Below are experts of layer 3 (counted from 0) of a mixture-of-experts language model. Rows are named router (the router's row for the expert), down (a neuron's output weights, with its number) and show model dimensions 160-199. Each number is 50 + 15 x the weight over its row's rms, rounded and kept within 0 to 99.
Before each expert's rows: a language model's description of what the expert responds to. This comes from a sample of Wikipedia text that the model never trained on.

# expert 15
Clause-linking words
router:68 63 56 35 67 40 82 29 51 50 35 23 40 25 60 60 53 42 42 47 37 46 44 45 16 74 56 51 29 31 70 58 55 55 73 57 63 32 33 29
down0:63 68 61 47 76 36 36 43 54 55 53 54 53 60 59 28 53 36 38 61 32 37 49 34 55 48 68 57 62 25 38 36 53 42 76 47 45 22 74 48
down1:55 45 21 23 45 55 47 73 33 50 46 24 48 46 50 67 57 52 61 62 41 51 65 51 70 53 45 38 44 39 37 19 50 30 45 27 48 48 55 58
down2:49 34 51 69 80 65 22 65 34 23 58 54 54 77 40 66 51 43 51 54 50 46 57 57 32 67 37 58 40 51 33 49 51 17 60 38 34 52 87 60
down3:50 51 59 61 47 16 49 37 57 66 61 57 39 36 40 54 28 33 37 41 57 61 47 63 27 52 46 44 46 56 51 34 60 69 60 55 61 70 31 60
down4:57 57 47 48 61 54 63 30 63 60 52 44 31 42 50 54 43 41 48 66 65 49 73 23 46 49 49 68 49 56 61 48 38 57 55 42 56 56 38 45
down5:49 29 21 41 58 46 43 51 43 36 53 41 51 70 57 56 43 37 67 37 64 47 51 54 49 57 47 29 61 45 25 84 22 56 38 50 81 67 54 84
down6:48 39 77 54 56 56 26 19 54 65 45 59 75 48 52 53 65 88 46 52 58 55 64 51 58 51 99 57 23 51 58 62 56 45 24 28 18 91 35 64
down7:18 54 62 69 62 49 55 56 28 33 36 29 56 39 85 25 61 65 71 45 33 30 67 60 57 65 53 39 56 44 33 59 38 71 29 48 60 62 50 74
down8:50 18 31 70 73 41 32 29 64 28 26 67 37 64 41 62 35 57 44 43 50 76 69 23 49 81 49 45 88 59 50 48 53 54 34 81 49 50 43 78
down9:72 47 50 41 42 45 71 39 47 45 30 67 45 40 80 69 75 56 26 56 48 53 33 37 45 50 80 54 33 75 37 43 32 73 58 57 35 52 55 49
down10:32 45 27 49 62 65 41 46 60 19 38 35 41 44 86 61 38 64 58 45 70 56 35 37 30 50 46 70 61 57 43 26 53 52 70 20 57 79 49 56
down11:44 60 60 64 50 37 22 36 75 58 72 60 33 54 57 38 69 79 57 59 63 41 43 39 48 33 22 29 66 54 46 19 68 49 44 46 48 28 53 47
down12:45 62 52 39 48 35 40 61 38 66 15 56 54 85 56 44 28 70 65 37 46 42 72 48 37 57 69 62 37 68 74 37 37 67 77 59 61 31 51 65
down13:50 48 42 53 39 55 55 51 70 52 17 69 49 57 55 60 13 59 68 50 62 57 47 23 31 57 17 50 50 41 55 27 59 22 43 34 57 64 42 64
down14:60 74 37 63 89 46 60 78 45 20 47 57 43 39 46 40 54 86 21 65 25 55 36 33 51 55 57 42 48 57 39 47 27 30 41 52 59 40 39 46
down15:27 43 54 54 55 47 41 56 59 41 36 54 60 69 46 58 65 39 50 58 51 43 52 66 72 42 44 44 70 47 36 57 56 13 50 81 60 54 79 26
down16:44 63 24 51 43 52 59 59 62 44 65 45 42 62 41 56 59 59 53 59 21 33 72 84 70 41 34 37 31 40 69 56 58 58 44 43 34 63 67 49
down17:46 51 59 62 54 66 33 43 64 24 48 61 52 36 58 51 60 80 64 29 23 66 44 79 42 59 62 26 68 56 42 56 37 29 25 55 67 53 51 48
down18:14 67 40 40 22 39 54 31 13 37 36 51 53 66 42 65 77 54 31 39 36 45 69 60 54 16 69 77 49 50 46 46 50 54 40 39 58 47 67 26
down19:27 40 57 54 43 48 43 61 70 68 66 54 54 34 75 23 58 76 34 37 44 29 56 56 78 14 51 24 52 69 51 18 50 74 48 49 56 21 72 22
down20:45 62 55 43 46 73 57 22 46 29 68 56 40 30 65 48 36 60 58 49 73 27 28 55 48 64 91 45 47 73 40 61 40 56 28 69 60 47 27 46
down21:47 45 50 64 41 19 51 57 44 48 59 55 53 62 67 15 60 39 52 42 59 34 58 49 72 74 47 30 56 40 39 66 45 45 42 51 57 75 60 37
down22:60 46 51 53 75 15 54 49 64 67 44 18 40 69 57 39 34 45 38 56 52 58 63 47 34 71 27 61 43 39 49 83 71 31 42 50 63 51 50 61
down23:29 49 50 67 54 48 36 41 51 49 54 28 22 42 58 72 29 43 28 23 95 36 54 37 58 52 68 43 41 56 66 55 78 66 55 31 28 51 49 48
down24:66 52 43 61 44 25 58 55 77 16 61 37 54 75 46 33 47 38 41 48 34 37 37 65 80 56 60 37 32 56 43 49 40 88 60 69 50 59 39 65
down25:51 53 51 48 51 54 36 54 43 45 38 53 62 76 41 49 46 48 55 56 56 58 33 42 31 44 29 42 70 61 36 41 55 60 28 74 55 22 74 64
down26:44 43 34 65 51 35 27 46 60 54 52 28 48 67 48 41 43 72 60 57 44 78 59 24 48 38 23 57 34 37 41 30 62 82 29 53 37 48 73 28
down27:59 34 69 59 24 32 55 39 25 38 45 38 66 25 57 29 58 43 44 61 47 59 37 23 67 53 51 42 61 71 61 61 55 43 46 55 46 59 33 27
down28:38 50 76 62 72 44 58 64 61 42 78 39 42 53 73 53 65 07 30 52 41 30 67 61 62 28 42 32 37 57 63 33 64 55 42 47 55 53 66 51
down29:38 36 67 54 49 56 54 53 34 31 52 62 52 74 49 53 37 45 31 43 46 57 65 44 26 57 39 81 32 84 43 71 67 26 56 35 51 43 38 41
down30:45 57 43 57 46 65 46 39 52 49 44 53 85 24 56 57 58 64 50 57 23 86 87 39 39 45 36 88 34 47 23 39 40 52 36 56 40 70 55 58
down31:52 28 48 39 46 59 46 53 62 56 80 64 43 69 68 43 65 17 71 78 52 59 44 36 75 44 54 56 51 38 51 38 50 47 61 61 53 42 58 37
down32:55 63 54 31 45 70 55 17 60 60 52 55 66 33 43 55 44 35 54 57 57 49 47 51 77 50 71 59 40 44 62 32 35 62 33 59 00 33 43 61
down33:31 46 51 47 66 49 50 55 55 42 33 19 34 55 27 62 43 64 70 53 51 52 56 44 61 52 36 42 41 48 38 38 38 63 31 71 58 34 63 39
down34:39 45 17 68 61 54 48 68 52 60 67 57 37 45 51 49 31 56 60 41 57 54 64 69 53 49 50 71 49 66 56 52 45 79 47 50 52 56 62 32
down35:54 42 56 32 85 27 61 47 53 34 57 81 29 37 65 76 74 74 59 60 58 49 28 51 58 69 48 66 38 55 28 37 68 49 56 61 46 56 52 41
down36:41 33 52 26 46 68 72 38 42 62 38 50 22 48 40 52 62 10 57 58 48 41 57 44 56 49 40 36 68 42 92 53 34 58 64 67 38 68 49 40
down37:36 51 52 32 39 58 53 50 58 73 51 42 35 70 36 48 51 75 37 52 40 31 42 62 21 64 70 66 49 50 52 39 53 51 36 30 48 42 65 44
down38:49 39 48 63 53 57 50 56 50 51 39 51 52 42 65 68 64 74 82 40 47 42 45 57 53 30 64 41 57 61 44 71 40 40 38 49 69 43 44 60
down39:41 34 65 54 47 39 49 37 36 48 69 70 74 34 51 66 42 57 49 33 82 21 79 57 68 54 25 57 66 44 56 52 48 69 52 49 51 68 62 55
down40:60 42 36 31 44 44 54 72 35 47 58 52 44 18 55 63 29 61 47 54 43 48 58 58 30 61 50 48 50 44 59 49 27 53 57 58 40 51 53 40
down41:50 40 44 69 52 55 51 43 50 30 44 46 41 57 62 60 66 39 45 33 90 41 42 65 94 56 53 60 58 34 44 43 20 52 78 57 48 72 56 31
down42:27 29 56 58 52 52 56 25 53 50 53 33 62 56 29 39 63 68 66 36 34 43 39 67 68 72 62 49 20 31 61 56 62 57 41 45 37 53 51 83
down43:60 73 67 55 48 48 52 59 43 63 36 18 36 62 63 12 70 35 71 75 56 46 45 49 48 52 65 27 39 30 57 57 27 55 69 43 42 60 49 63
down44:46 37 27 57 54 58 74 52 43 53 56 44 51 57 41 44 72 85 41 43 82 53 40 50 59 39 65 41 12 57 60 45 39 65 22 57 32 48 45 22
down45:67 74 68 59 28 54 49 48 34 44 78 44 45 54 49 54 76 37 62 52 83 50 54 41 58 49 56 27 55 39 36 49 41 33 42 53 64 51 39 69
down46:55 46 22 46 38 44 48 78 44 28 62 64 44 49 51 58 62 46 66 38 24 39 62 81 49 45 45 58 40 67 68 64 65 33 87 46 67 40 66 32
down47:30 47 74 28 44 71 54 35 30 23 50 41 43 34 34 54 54 24 56 35 62 62 64 50 56 80 60 52 51 32 33 45 57 69 54 53 60 28 51 37
down48:32 31 32 62 28 60 57 57 38 29 61 41 70 64 77 65 84 70 57 19 56 81 52 64 58 59 51 50 42 37 55 55 58 31 86 17 51 32 72 51
down49:50 57 37 49 72 38 82 56 52 61 34 76 46 56 51 31 41 30 57 51 44 28 49 30 31 51 56 57 46 30 37 44 61 36 59 56 39 39 64 40
down50:82 33 38 62 45 74 59 36 44 42 34 42 65 33 49 50 71 60 59 34 30 42 65 46 67 51 00 51 29 66 66 50 49 65 57 49 22 45 36 60
down51:62 70 56 53 48 10 39 44 62 83 51 64 23 44 41 30 38 42 63 46 50 89 36 62 54 52 48 37 40 67 49 53 67 35 44 29 49 25 49 56
down52:35 33 56 42 61 84 37 18 48 36 82 46 28 45 45 44 41 61 28 53 56 57 50 52 44 34 72 55 58 51 50 36 72 68 50 34 49 42 60 50
down53:48 47 46 67 62 40 34 43 75 34 60 43 66 49 58 32 60 46 70 58 33 28 65 44 60 30 40 42 48 48 39 31 51 26 64 57 62 51 42 30
down54:56 52 63 34 73 23 62 45 54 63 52 42 56 43 40 27 38 41 28 41 21 63 51 39 31 47 69 66 56 62 40 29 33 74 62 51 53 49 53 53
down55:57 64 58 67 76 59 68 48 34 31 61 68 28 52 49 41 68 31 56 43 35 20 40 16 76 34 72 34 60 52 69 47 25 59 34 71 45 40 59 55
down56:38 79 72 41 93 40 47 57 54 54 39 44 50 33 83 58 46 41 36 34 61 52 46 43 76 51 25 21 38 50 44 47 58 40 57 79 33 60 34 17
down57:84 18 40 61 26 66 47 40 46 53 46 34 52 63 33 03 48 49 76 55 63 53 74 46 67 46 48 63 63 33 32 51 52 43 64 45 34 56 50 41
down58:40 32 74 75 33 65 50 54 45 67 49 43 53 51 45 48 57 23 44 58 70 68 63 51 46 35 58 52 43 24 23 51 60 35 76 86 36 44 54 71
down59:42 56 43 62 52 47 58 68 54 31 44 51 68 45 48 31 61 27 54 41 43 58 46 35 77 70 72 66 31 58 93 39 44 57 64 32 45 67 53 47
down60:36 43 41 45 54 47 68 62 54 46 48 56 35 58 71 18 59 67 68 45 55 42 53 56 49 49 20 43 74 25 55 32 51 46 43 37 55 34 36 55
down61:05 39 63 49 46 67 62 63 46 32 41 58 24 51 31 52 68 45 62 57 49 63 41 55 23 50 35 49 51 52 37 49 68 30 37 43 43 41 73 46
down62:54 67 39 67 58 60 56 83 63 39 41 56 48 62 71 22 47 71 51 84 43 57 30 34 35 54 08 65 49 33 52 68 38 43 56 65 46 23 51 44
down63:40 60 37 47 66 34 58 34 45 30 57 63 67 33 38 49 89 28 41 67 79 61 29 35 24 34 00 63 55 50 44 52 33 41 55 47 62 33 51 51
down64:69 51 70 48 48 61 62 72 42 60 59 36 69 38 44 42 47 38 55 60 51 37 34 77 59 38 68 50 43 63 57 21 43 32 52 20 45 43 43 27
down65:33 40 68 46 52 75 23 54 38 48 47 35 48 49 54 44 32 65 37 55 52 66 43 69 59 75 64 60 31 60 51 53 46 44 73 59 58 67 30 55
down66:46 44 40 23 56 31 43 44 62 75 66 28 36 71 58 50 67 56 56 70 75 44 42 56 28 41 37 37 54 36 55 51 61 84 70 44 48 52 42 61
down67:56 45 26 34 41 45 41 28 32 36 24 66 72 53 43 46 31 62 60 61 61 26 47 57 50 35 43 63 58 49 45 82 64 29 60 69 68 60 81 44
down68:72 46 43 56 44 48 67 41 59 72 89 40 49 52 52 35 62 54 44 60 78 50 48 36 68 41 54 63 42 58 66 74 64 84 46 71 59 64 70 44
down69:56 61 45 19 67 64 47 34 50 27 45 53 51 67 54 43 79 51 64 50 53 68 36 65 75 24 30 45 45 47 62 60 36 42 52 72 62 51 50 47
down70:53 61 50 29 63 54 52 57 35 27 40 34 76 40 49 56 41 67 62 34 28 70 51 32 68 58 45 68 27 74 40 55 57 16 62 33 60 35 40 50
down71:53 58 54 65 90 81 60 68 42 18 65 31 55 44 41 49 31 29 53 71 42 62 54 33 49 56 32 52 50 76 37 67 28 46 47 67 46 60 68 34
down72:50 72 45 57 78 65 42 60 31 11 31 51 74 65 47 51 66 75 32 47 29 43 63 21 56 50 37 43 61 37 56 65 35 48 57 42 51 62 43 44
down73:34 53 58 45 55 52 76 52 27 27 68 75 79 54 47 50 52 43 51 56 41 56 56 76 32 61 19 56 57 38 61 68 36 71 46 52 55 71 39 53
down74:37 45 42 41 33 47 42 41 43 71 39 26 18 73 38 56 42 39 50 01 25 48 38 35 48 57 63 45 52 44 08 58 78 67 78 49 43 62 57 31
down75:35 24 68 70 59 43 47 52 28 48 65 44 23 57 33 30 55 40 50 31 71 77 46 21 68 53 66 48 49 37 54 44 29 46 36 40 42 57 51 58
down76:44 57 68 37 60 53 55 74 53 71 18 44 67 31 40 39 26 46 58 47 54 46 38 37 49 88 24 46 51 23 43 40 69 51 49 68 44 42 41 37
down77:86 20 65 71 62 40 53 46 36 42 61 63 48 44 45 59 31 52 35 40 47 68 26 47 50 60 53 57 42 75 45 62 58 34 60 55 49 41 61 57
down78:41 49 87 35 11 50 51 63 41 29 65 33 34 56 50 73 49 50 59 66 77 22 41 50 13 35 76 52 54 61 24 46 37 57 55 26 47 64 48 36
down79:52 62 56 32 48 72 45 62 50 34 56 35 16 53 47 48 62 56 63 33 36 70 56 69 60 57 44 37 72 44 42 52 31 53 43 43 43 32 52 37
down80:44 25 51 28 40 38 99 38 49 50 26 60 34 64 56 41 52 57 41 70 37 26 58 59 68 37 38 53 44 39 25 47 32 50 70 68 59 70 99 20